Experts of a small language model.
Size: 10 layers, width 192, vocabulary 16384, 30.2M parameters.
Experts: 96 GELU neurons an expert, 6 picks a token.
Training: a variant of Adam for the experts, 3019 steps.
Below are experts of layer 3 (counted from 0) of a mixture-of-experts language model. Rows are named router (the router's row for the expert), up (a neuron's input weights, with its number), down (a neuron's output weights, with its number) and show model dimensions 128-191. Each number is 500 + 50 x the weight over its row's rms, rounded and kept within 0 to 999. Numbers have three digits each.
Before each expert's rows: "mostly gets" lists some tokens that are sent to it at least half of the time. This comes from a sample of Wikipedia text that the model never trained on.

# expert 75
mostly gets: " Al", " under", " al", " Re", " un", " re"
router:497521533412534590438541470445621490524529461617472481417432526489424420458476503501529420484477554501478582476517457527464506458567512452483521583438542502509507537504517590556493540465519472
up0:629461483549515467513491458442486497437461574483457532491525558462489452516399503591537487568497520461553551505525540492504506539449448495473521492551512424454491538390441522534560484428539556
down0:503495573562480490463545501561436465548521589670509431511439491427513476393483459585456541506567502483451600402506568482497553496490488564443398499467448533451426475595487517390474528432578492
up1:584473529509492475522555405548516516539518557571368482556545477533456546435520446603486492393393444470538527484505517486500388455509584588519456515428527467436535468427486527528542460518505461
down1:562506525518586443567458559543469480546434510522489475501513438523527450474592440480454508517538433549447394522473478480603543536436528576483471485498528533458476604502427386526494487471499429
up2:504516501482487480571485456468499477513462492524474504516481619447486447467508417420531529542527534504444477530519538426514482533494463536562481529465488463387492529537678501445530595490442437
down2:451540474566483468473464486482457526430531498514422562497528507442553395501506374540465517575457589488425398461483430450544543504461406470487480491576544543462508504603468458484578540601506451
up3:569505485439576512515442451569465526490507536511396493426407543577566498487553475571431481519525573571443512503618464504549484487560549531625484547565497492527565518443529505512550482421467424
down3:537409600515476484465411486389566540497494466512475473480477456528471527499521603566470522461535370478465472514551552516405509529533478428457559504576501523449454490498624565455519605508572515
up4:510485461528594438583523489597530541394434485539477491533452542469516571492573501576546509510483468478533524478562533554463535504569556464531560511530453571576422462513488442551400524467467405
down4:445450458525488499591526517484524520437499465508461500428570533417472509538533491329536501479385626542558540404551407554538509418573489380461449498543565431503541460430524477429456543483486528
up5:473528489524451522393459526584537488502438513467513459455576500496467445470519444494436538481463559540508473475439429507498565588489580558482607388459547567493474477485560497428538555509553554
down5:457558440508507542449540519475540490542497625539461481505518499497498494532414462526504565491494424522534511441431530515510488530485523389521501483500517383475440482507518542465514524507536475
up6:538512419522498482496518442432527492573446533560462508549498560526490564475520475513370590516493486505491460434565515420535568522448479513581446535487512520485497409475505526513509490474505459
down6:517528533533553471527448438492498460550453493600486458375584520463453511370533442538566500470442443578558478468459391457488418467584478430516422558563551436522499469605482546478465502487470489
up7:481543588475521459493551457479398468546469527451594499495485567422496488508514458566499574437375555478524363452459477515573447522435534602466450527516457499461483528511553435481557555499484501
down7:515501527521492464604535530514362462406533594461573648483604498461488523511512429506472526479519499557485462533364483451543476444484444561551483528457544459556483530543472507432454438491368467
up8:568461388437559433533480578631513530484524493490602429470553474592509511485460487543485541548528504507406510556451501549545551434527531514398490465524448523583405499543509477518446442480474403
down8:560473488511550477512501558502516540402419552446492508548597444471454577425516543527472558492568490517460518454362452509488543486421518540564504540536500492392513449657501516470482423420563498
up9:519509535594447473482516495449417507514458488455521432423501475399561495492514532551460546462499475566536504553473536511511413514523568543481492559516559414510557494551477482426429421441533543
down9:545408544536454497515578525486533529515468444494444516457522454521574549460540576513446450484434564491504487551503492463447431538550492564422426498502534493537520403532478563504478481495561429
up10:460599606447553585428527456500570524412510478504529490463463510517485499581422467483519480437490597526479535500444522565478477467528436485502529521415452572521457479420607471535558496458457569
down10:537446475530496559483514476520547528527361458420508494515483422452562523548477494461458481518499507497488546427557583565459520567465496493550481492450447556485409445489430442466572546480526499
up11:511549582459415502474466515533494562482436526526525579511504505437470566541444462467509497531518447489508527561479465540488477488458553521449488541463570409505550454494475381397429502532492494
down11:461577539465552437474531549484501449524488572475492507645520527387488488546497451453502537526544493579535567471476471519496507450539444533478473481349520496506493491426536414545590574564574546
up12:533538457487455459528528515497522594531476452507546413553499496497464512566510585452534533552545410539555428576489523400452512434313519586491453505576519500519410489479442554484547428393447491
down12:554605474470518450480469545472549509563487468525543455501465473443549594499489523455512439489495511497488405602516508414553424497570553448473440538492588530471435497492566598506458469446481546
up13:591487504524412511470413566488437479448467534537477497506520626516477567549456528536417552486449519512571455472494471402447480605501438457477416538496471530513452542420394556497511506553539532
down13:559556527518483433468532513429544481564617436444587439437551482508476580550460543532536505440529521479522505471486596511496382494436529468480514533416523480519507534478459519460526417537439549
up14:526471499495432553581460490618524452492495472510482472466558443587457472548435456464462482556457599507517521500492481543518458428518515537476557499535553409536511460499520556536540631546447470
down14:506543515478470524468554486507456500578411478565476522547514545511505532542537523582435547532628481428456500453453516430512558480576445482494448517504482520447514545464494523549544535515453475

# expert 124
mostly gets: " Candidate", "featuring", "disambiguation", " @", " FW", " AI"
router:537551557528596526494556548470471441580478472384551568459443453512475504496417542498527426457489564493547496509467468482534505353494535485478457522521586429493571494537401464471535534448496521
up0:486545484587468500632504453504570520536477495497481476500616491569379490421461459447562580493463558390513518531541470513475469548530450416503517503533385431562476491445537505545547545396463565
down0:448468479504490518471486457468495512379446471526545515441439476474462453497513441511504472525653584507558484547493462515555514445460475477544470453488502588516561494474546480525509493457553524
up1:460586457444552511473552467419445453512521490477420505518531490506539458472477459540396464519478492492508475579455491458509422478480545547547513535540571508536529446506473408573505449518498684
down1:602552542517623452511499510451463447521540483485413464512545491559431451524549528567538490475445431525532498573451429505386486552477611512533478494496539532569519364435530522554522429537411462
up2:509426523439532520549449587609442453372537485455539423515529531471528489494498486535512526546475500521512559493535525503521532485504551515531407574511514451488555593474582640473474520574485383
down2:545564471479502503569525514530404506502487540442516470470365638544523542588594503496535566468495443519461443498507481486400517590519449501522488472534534459464596529535543477553389475334498446
up3:526427525464440466557456453529543504498525429488523440493509488429424469470472495527447525564559552442400599476588488546530589496485363528487474470517423460588451580464425514400487507551521502
down3:519576496539472534562416491541428519452529511454512466492478610522466471536542454496460522520546483505458404511501478472421533519529447516571581438494581529470530536462528526555467528412454472
up4:493500488501443555489398589551455504471614513406525487485534521463561465549541511535421477486452449493490484465504549480459552457509498497605554608527584444486558494450560542389455526558399463
down4:496487479504390567545489470492459488459527510462519496578441575464461436520481448517400537502521490539457475437585545458490530509575385484516506482544480445466517609529530522433495467423487504
up5:511461488587510538540391613605409530333503487520442493529415553571543493532496476514479517536393484497587558605466514532451522524532510496532540661535521485536485506465565551477455437559435425
down5:461503487436396522505543536555446502452496491449558566562463574513493466497530503534413520554509537522491403434593478496450445548537383516540448501584502516536568572474507579447506448433493506
up6:462541446452443439520549482507437496518541490506498368504476578526575537507578470548445475441541464388563539444459470505481458519458544565500419500518581517518483438581396520481521506468509486
down6:465465471547446539600552502523474461448486533458463579557479522399457559452547521438424509548449446522518471536539411444469511509510573533562372518459506486480463460391562506445441544453522500
up7:485466527410525507560511471464461542540520565489531539553464626432644360489556485580532496447471431458533463445477508491465489569531458472483471553644447487436554467494463491375466464561432466
down7:451442481526464551486466481587482437461538544537557539469468483488481550503448387494462545557508461495444447413525485482523487535405463516562478507419588510451455466462497474437495535447514509
up8:517566444544491563486479573497490504475544571496507515520418536470582408581524482495511457427524531559493532443491609452489571544530485531452458538549467526516502506417501495481479577556525413
down8:576473454456445509467568491559462434500526506450570569603356538554486471470490544538529530580493591509491451427586493514571495443473448554552457547508493442531412463496495592469484440497488456
up9:495475543549506568468469568602498464526572513473487578580554509383539504447474493469487517454480508542544490423497565494558479486534491507465463488408453417531472624576489434461478507532464444
down9:565428424439527454525480543534540483528446431563424472586554481520465471474453485582511468487537547480455532507582410458558551536500479433541530513581472557533416546555517463532591505528505472
up10:481522482456443477514499441538442533481448520458548486504524489398517431520499498553433627549514523460401473477498522527494584451528453532555572501534415512544507469478509444454486520488480663
down10:421509477513400447473514505579473416472521477491577485426443465555513525573502440501511504531452455498608435531496479506453547534463460527491469493465509540472520534588554439419489459455435557
up11:480444545491400441514512518526499494474601439531399487538604518474526528432528419528474531456478474390589449490566482541541508533457571464477502379529466481518519598546512480477484478527467555
down11:428494510517447451451544557543426511400529545468567600435472526464516550539566657527480405521487490438532453465556550481503526537479475444543492430437501552560528424441440432344457485483459527
up12:449464454515466524574520473544479530555467472473528511558547507439468545472489501496550529574474532456452549466558549632645484539572465463488423560453401466474406610574478518424449526522534488
down12:539456505548406611487384572540399566465483500420459563517488498478528506458474468490495498520595461441455488493602446496459491569508473589503465574490481507415473501548569570443443599625501457
up13:472512391450468413606501533562507503480548433500544531498449533467458543469511489555586482548467476464449600448518431606603538454511393452513549485530488461468491552578448572465513455599436531
down13:444471492508441563452513562531470491400521469500463593452524502497510529552523477483477549436559489460481415558631458548452511572446498537520357489448537497515526538516488526413485554437530476
up14:480534423435399535614544388464473487486521528512505589515351475504521497532505439537620495402470602426504534500453415477467536438429513597486619405569473473522541555486418515583454488535506574
down14:532514569496567513507595510505454525454528446533476552552544489608528525466617501532510510513491517516579416549464449574431424505519511609471468459521575545475487549484440611495472470555504453

# expert 85
mostly gets: " Animalia", "Gls", " Arthropoda", " Pld", " Votes", "handed"
router:567525536518559517520475508504535534534415500509497445568408481600512561561504527477645449516459482439452512511445429539459474405541454562446497524626513460463530512493437502469504475449445548
up0:499530478557537486491466510436524529552534539511444493475463535502506488399543487592526481546446580493440486439481481521513532454551502520568537447575370561505475506427610443560516536502496571
down0:386501400545500506508533545561488593577542509452519467502498520478484461586516497488528464490440507516471419450393499409487538499559514467470424487438516488452508541582488467528592404490550590
up1:536493500421459441492465575533518519460581511402554520521482447529547477484458492543460554537482502433479505506522502506488568512406536509450594433553494403551487543513423486460496501467433615
down1:435463511479475563572602445495471480450540463541533512513521510587461532469514481555568496423477532469482530597504496473438505481514433479379462484533518565479506446471507437550478534426478486
up2:377555511462525557503488464494479463547544538498514497515585616521564488417518459515356456446478418572516494506489517489460459441492457537513419528386467508589516467558546414523520535468529486
down2:590539496406449590540566481535557462410615582572493452484457506550502445444619489477472511553461476448572447465450490526507455453511476572584484427551484490582499427556432456549466525446489425
up3:496491493491554442532462520551517489420465482461506455523483526469502503437499494570533484409449527445562465535518470375445493395490447531462491481604512499481529514430486508619417520554469604
down3:525465487563552498538435618530432518567530455501429596533549484545463660491490491480458521508462512491513445584453476439508439531526472503472508525409508578465469520493583463511585502463472463
up4:442495476592456541470519469560484510493470369591509390515407605518471489540518527494473516529509467492466474481483412538494532496564424462506556662533504557546443457513516570467473437494519449
down4:427560561554555443488507550464497443524583443550420534493470436497503474508586452503479435425494498496504454469523489517433352468495516498519397395463491579488398546473534504481544418415517496
up5:529550591443493565362474586556511502596537561509572540467485480472495517427401526442523524463498512496501539484519518545483521355468452411516570468488492454651531500457512492477477497425396571
down5:481559559502522510470490578455455518561515482527436540484522513564452440555445527573408484475447503465544431474422534529451499565585568434496460506476556575518477452536518454484561575515454472
up6:465474568464559502484447540507544449541468524420494554489533463492506411529515417426463544500559465529372436519487541592541583471510503519538547439583481476474450489395560488584462520536562644
down6:498524489448436536575490559524476547548634518461558482492500482450452510526481496475517459443519585476489469508536551567481537551462488485432531492496412435530537392550554469473491431429531512
up7:490442533402510550432512501565497507464477408533418523540632433559497484490471511496528554466478433488499541450496544587532461480465562580448461476474379474514449519428590519530561499480619507
down7:493545599405494482390542545485493440511503431526480448480501592442522586446489533543504489436513464425476405561590438507586535531462481451619440443473519522463589529506467498423603546466541480
up8:455482589523390445542428452449528503484505459548526477514642459532375482559486496449437488581539598470447450486503496606593491457541498582466544564404512467528466559466523457453531522457537579
down8:470542452514397511456503454401546412391565498534450465533514479458411470559487486488511500540525456528470507450580494541526514556547517371589390446494481544481369499601508547546413481486515466
up9:454547472508557595478644464479527486491432553494532545481439511546537526590580467539542528526442480554492421497502482496518455504489434468570600491500548537508502432561481481500491386372422593
down9:508486417488447500408494547479465548425528471588604494477496557530512514520535501496485488469484521517577441482552559524433531524522504546454601525464431516571514503440516388477486493452582429
up10:452491542528569422408436563470536488527524530519489487482547530479479477430547530533445561404478459461390433488537515467572511505506448491502517478515485595490496522438489449450541497452483658
down10:464512452542552502441449585485475589681476486530527531459456495444493459538488559498555475527480488551451526492346495502526490506557552486508481448505464534552510491463543485450492442511619461
up11:501569470382539545532547547498544483642537566457368463423541528427524452528450438590426561459500561453506421415527456479485464469505560513517580574550484494510534498534565506527496496452476516
down11:568493518460435451546591517517525545512443518413500521496448570433444570513513450584542504511543460510498525511529457548521563532476537445585505519529510464575496558540496604661427512526473538
up12:486444556462389521431498597468470468456478507523514571537551441380473416484506493517416498608503541542505453469468538602561520474568451553485452520432458594466486546502540467370459572541591478
down12:503428508470477514607420488611503516516503465504553502594498548565515482477408547496504476430521496409375544564480552551460446451560527519527521452500477593460396494513535506447501388534551372
up13:468526500472441488554471476490498516521500561595534508515383559551556523439497452539420443448453499392451460467420541549492521451474517514515610481481507504488533464470459532442553482500407530
down13:543499532468518463451516583566512502526496450597457503577463477529461443492598505500637540442484392535460498485458488490402489505600528435528515482491552506565519435543420481611460489425443460
up14:563508491566536555504504444504488509517573527553388550535483492444477540526458501570518479547486540502533414475495497461521475500543492533488460525578426541486583486417538494591515516597442514
down14:469483430534514488534486570531463503547432478404562546546541426546555372559430479552540419518492495487561503563415502498490452581451538488491469492431469469482506536525439520437536438516481467